Below are experts of layer 2 (counted from 0) of a mixture-of-experts language model. Rows are named router (the router's row for the expert), up (a neuron's input weights, with its number) and show model dimensions 448-511. Each number is 50 + 15 x the weight over its row's rms, rounded and kept within 0 to 99.
Before each expert's rows: "comes after" lists some tokens at least twice as common just before its tokens as in all text. This comes from a sample of Wikipedia text that the model never trained on. Tokens count by the router's weight.

# expert 17
comes after: "\n", "\n\n", ".", "°", "′", "°N "
router:49 37 48 31 62 31 69 74 52 78 62 30 31 43 65 26 45 79 26 52 34 63 62 50 51 34 69 37 63 20 53 75 78 48 38 29 72 53 42 64 54 44 45 36 39 57 45 67 90 45 53 41 64 58 29 08 51 59 47 47 83 36 54 61
up0:30 56 34 32 69 44 43 42 68 35 51 48 56 42 49 45 71 23 60 28 66 29 12 57 47 38 44 54 34 22 77 74 30 62 39 26 46 28 30 48 39 57 61 54 48 52 42 18 79 53 31 55 49 62 64 60 36 77 42 66 59 54 64 51
up1:91 44 64 49 66 46 32 60 41 59 44 58 27 35 75 46 61 48 50 66 38 39 38 56 70 35 36 59 51 41 59 62 88 44 53 59 47 47 41 60 39 65 53 60 28 67 48 34 49 41 63 52 63 63 40 54 45 61 73 52 61 74 39 47
up2:49 56 52 76 64 45 38 62 36 66 47 27 45 25 62 59 81 60 32 58 82 51 27 50 70 68 49 47 35 57 59 47 24 71 61 51 38 36 91 68 48 62 38 42 46 20 55 16 36 43 75 45 47 48 48 67 81 81 45 55 78 75 71 71
up3:32 05 37 61 66 43 53 29 48 83 33 71 57 49 53 61 39 70 37 54 30 62 42 54 41 48 43 50 50 49 50 59 41 29 47 52 45 42 74 40 30 59 20 56 49 59 53 25 33 74 44 58 48 93 58 21 72 43 57 64 43 36 49 66
up4:48 48 36 36 54 36 65 55 71 56 53 27 69 21 70 41 36 45 40 51 48 56 34 64 33 69 63 55 42 39 69 58 44 40 49 42 51 28 69 76 26 49 52 57 52 45 59 58 41 69 53 43 56 48 39 50 39 72 50 51 33 60 29 73
up5:24 35 43 35 53 65 48 58 71 36 75 35 33 44 72 73 54 40 61 71 75 36 50 66 56 70 73 50 67 50 56 80 58 51 44 20 77 55 25 38 46 14 22 77 57 71 59 36 45 48 54 21 56 71 59 35 56 57 67 34 42 49 58 34
up6:38 60 68 24 52 63 38 41 51 88 49 45 69 18 60 52 41 37 46 44 64 66 67 63 51 56 40 53 38 62 36 78 81 49 42 16 71 55 40 46 67 54 58 31 74 48 51 38 52 47 43 50 31 51 53 45 31 24 73 66 56 49 26 48

# expert 4
comes after: ".", "\n\n", " =", ")", "===", "=="
router:58 38 65 32 64 46 60 67 41 49 66 61 40 57 60 37 42 35 38 49 60 36 35 31 35 59 56 29 45 43 31 57 52 63 27 47 41 49 48 24 57 62 50 73 56 49 57 49 56 60 52 27 26 67 48 47 59 39 50 45 64 33 67 63
up0:45 72 43 32 52 32 37 56 30 49 73 38 53 44 41 52 68 15 44 65 58 40 43 45 47 34 34 58 53 37 42 90 43 45 53 48 60 56 39 52 31 52 46 57 48 68 55 40 46 46 45 12 52 57 31 31 55 72 43 66 45 23 63 42
up1:57 45 58 57 39 37 45 47 41 50 68 28 55 35 40 49 57 24 50 30 67 65 43 38 15 25 34 48 64 58 36 41 53 20 20 44 49 59 65 39 18 51 59 78 67 63 77 34 27 39 45 38 32 57 36 41 42 22 31 31 68 32 84 49
up2:55 53 74 16 28 45 64 53 66 63 46 68 72 36 50 59 35 51 29 59 33 48 61 45 36 58 59 64 63 53 57 58 67 58 61 68 39 33 42 64 45 48 46 49 54 62 35 49 61 45 41 42 68 46 35 27 45 61 43 60 56 39 44 70
up3:39 64 29 40 56 46 36 52 61 46 63 48 65 40 59 66 31 55 61 66 59 49 36 50 30 36 69 47 49 26 69 59 39 36 49 29 65 36 60 77 32 66 45 56 50 51 40 36 43 70 74 44 50 56 36 47 32 53 34 38 70 65 60 67
up4:61 55 46 41 42 60 83 51 47 20 44 59 61 38 77 38 31 43 43 33 49 49 45 37 53 28 34 66 67 49 54 41 47 48 78 36 65 40 63 64 49 76 52 41 41 65 65 48 48 64 72 48 31 59 55 45 64 54 68 30 40 26 40 35
up5:51 33 73 27 57 55 47 75 59 49 51 53 49 35 64 51 34 23 40 50 36 42 40 65 61 61 58 53 78 57 56 71 48 45 60 44 65 56 59 19 55 62 42 65 36 84 45 58 49 40 33 40 40 57 52 44 47 45 21 41 31 35 38 76
up6:38 37 19 59 54 55 61 37 46 50 26 27 59 57 47 72 46 44 47 60 36 57 46 59 55 65 53 48 64 65 80 64 71 38 45 58 48 66 41 74 54 58 60 28 64 59 69 32 66 58 64 57 63 42 70 70 71 81 41 57 87 55 53 39

# expert 25
comes after: "\n", "0", "3", "4", "6", "7"
router:55 63 46 74 57 21 53 53 51 43 91 21 36 66 34 38 61 57 18 41 32 41 50 74 72 48 52 34 35 61 38 67 40 58 61 47 29 43 89 64 49 51 35 66 46 60 69 39 56 73 54 49 45 39 51 42 54 57 41 36 53 39 86 78
up0:64 52 71 46 72 59 33 52 71 47 61 71 70 28 61 26 46 36 50 53 44 30 35 36 45 22 48 51 57 45 39 64 56 34 57 49 33 35 49 40 39 81 71 78 17 73 68 65 45 53 52 38 62 48 54 62 71 55 15 36 58 15 51 34
up1:29 51 49 45 63 52 49 36 38 56 59 13 69 47 50 59 59 71 60 58 56 52 32 26 40 37 55 51 43 72 66 59 67 28 41 31 47 47 62 69 25 92 72 44 52 29 49 44 44 59 79 59 40 34 76 82 56 46 62 55 74 55 52 22
up2:67 39 51 76 41 33 63 25 58 48 40 49 34 24 44 55 82 42 49 30 78 61 38 39 47 50 77 80 31 41 37 63 34 28 63 48 36 65 63 33 74 44 50 43 38 39 48 41 49 80 31 68 49 26 60 53 52 37 55 76 42 34 46 66
up3:33 42 48 70 60 26 65 66 53 44 52 27 62 39 39 40 76 50 31 55 65 29 45 41 63 36 81 72 52 47 38 33 47 19 32 66 44 51 59 35 61 41 36 56 19 40 69 51 42 48 34 60 38 48 37 45 66 38 59 70 49 35 49 38
up4:41 53 42 53 38 44 49 47 54 66 47 43 66 28 36 66 34 51 50 53 50 52 29 31 39 47 08 40 51 72 51 62 56 56 70 39 30 56 57 80 56 67 62 74 65 35 38 44 41 55 43 23 30 58 65 33 49 39 26 30 37 37 34 43
up5:37 67 49 76 45 78 23 53 33 69 54 35 48 25 23 63 58 63 65 33 53 71 42 53 61 47 42 52 35 42 47 49 42 48 62 65 47 51 41 64 48 48 38 66 47 63 51 67 33 48 54 44 28 31 71 52 65 64 56 34 65 53 44 60
up6:36 52 65 31 67 39 57 50 64 66 11 43 37 36 69 30 52 64 55 11 24 65 30 49 69 66 29 53 30 60 40 39 70 60 65 55 24 60 48 51 44 32 67 29 77 44 77 44 33 29 30 28 21 26 63 54 54 20 43 30 34 49 64 73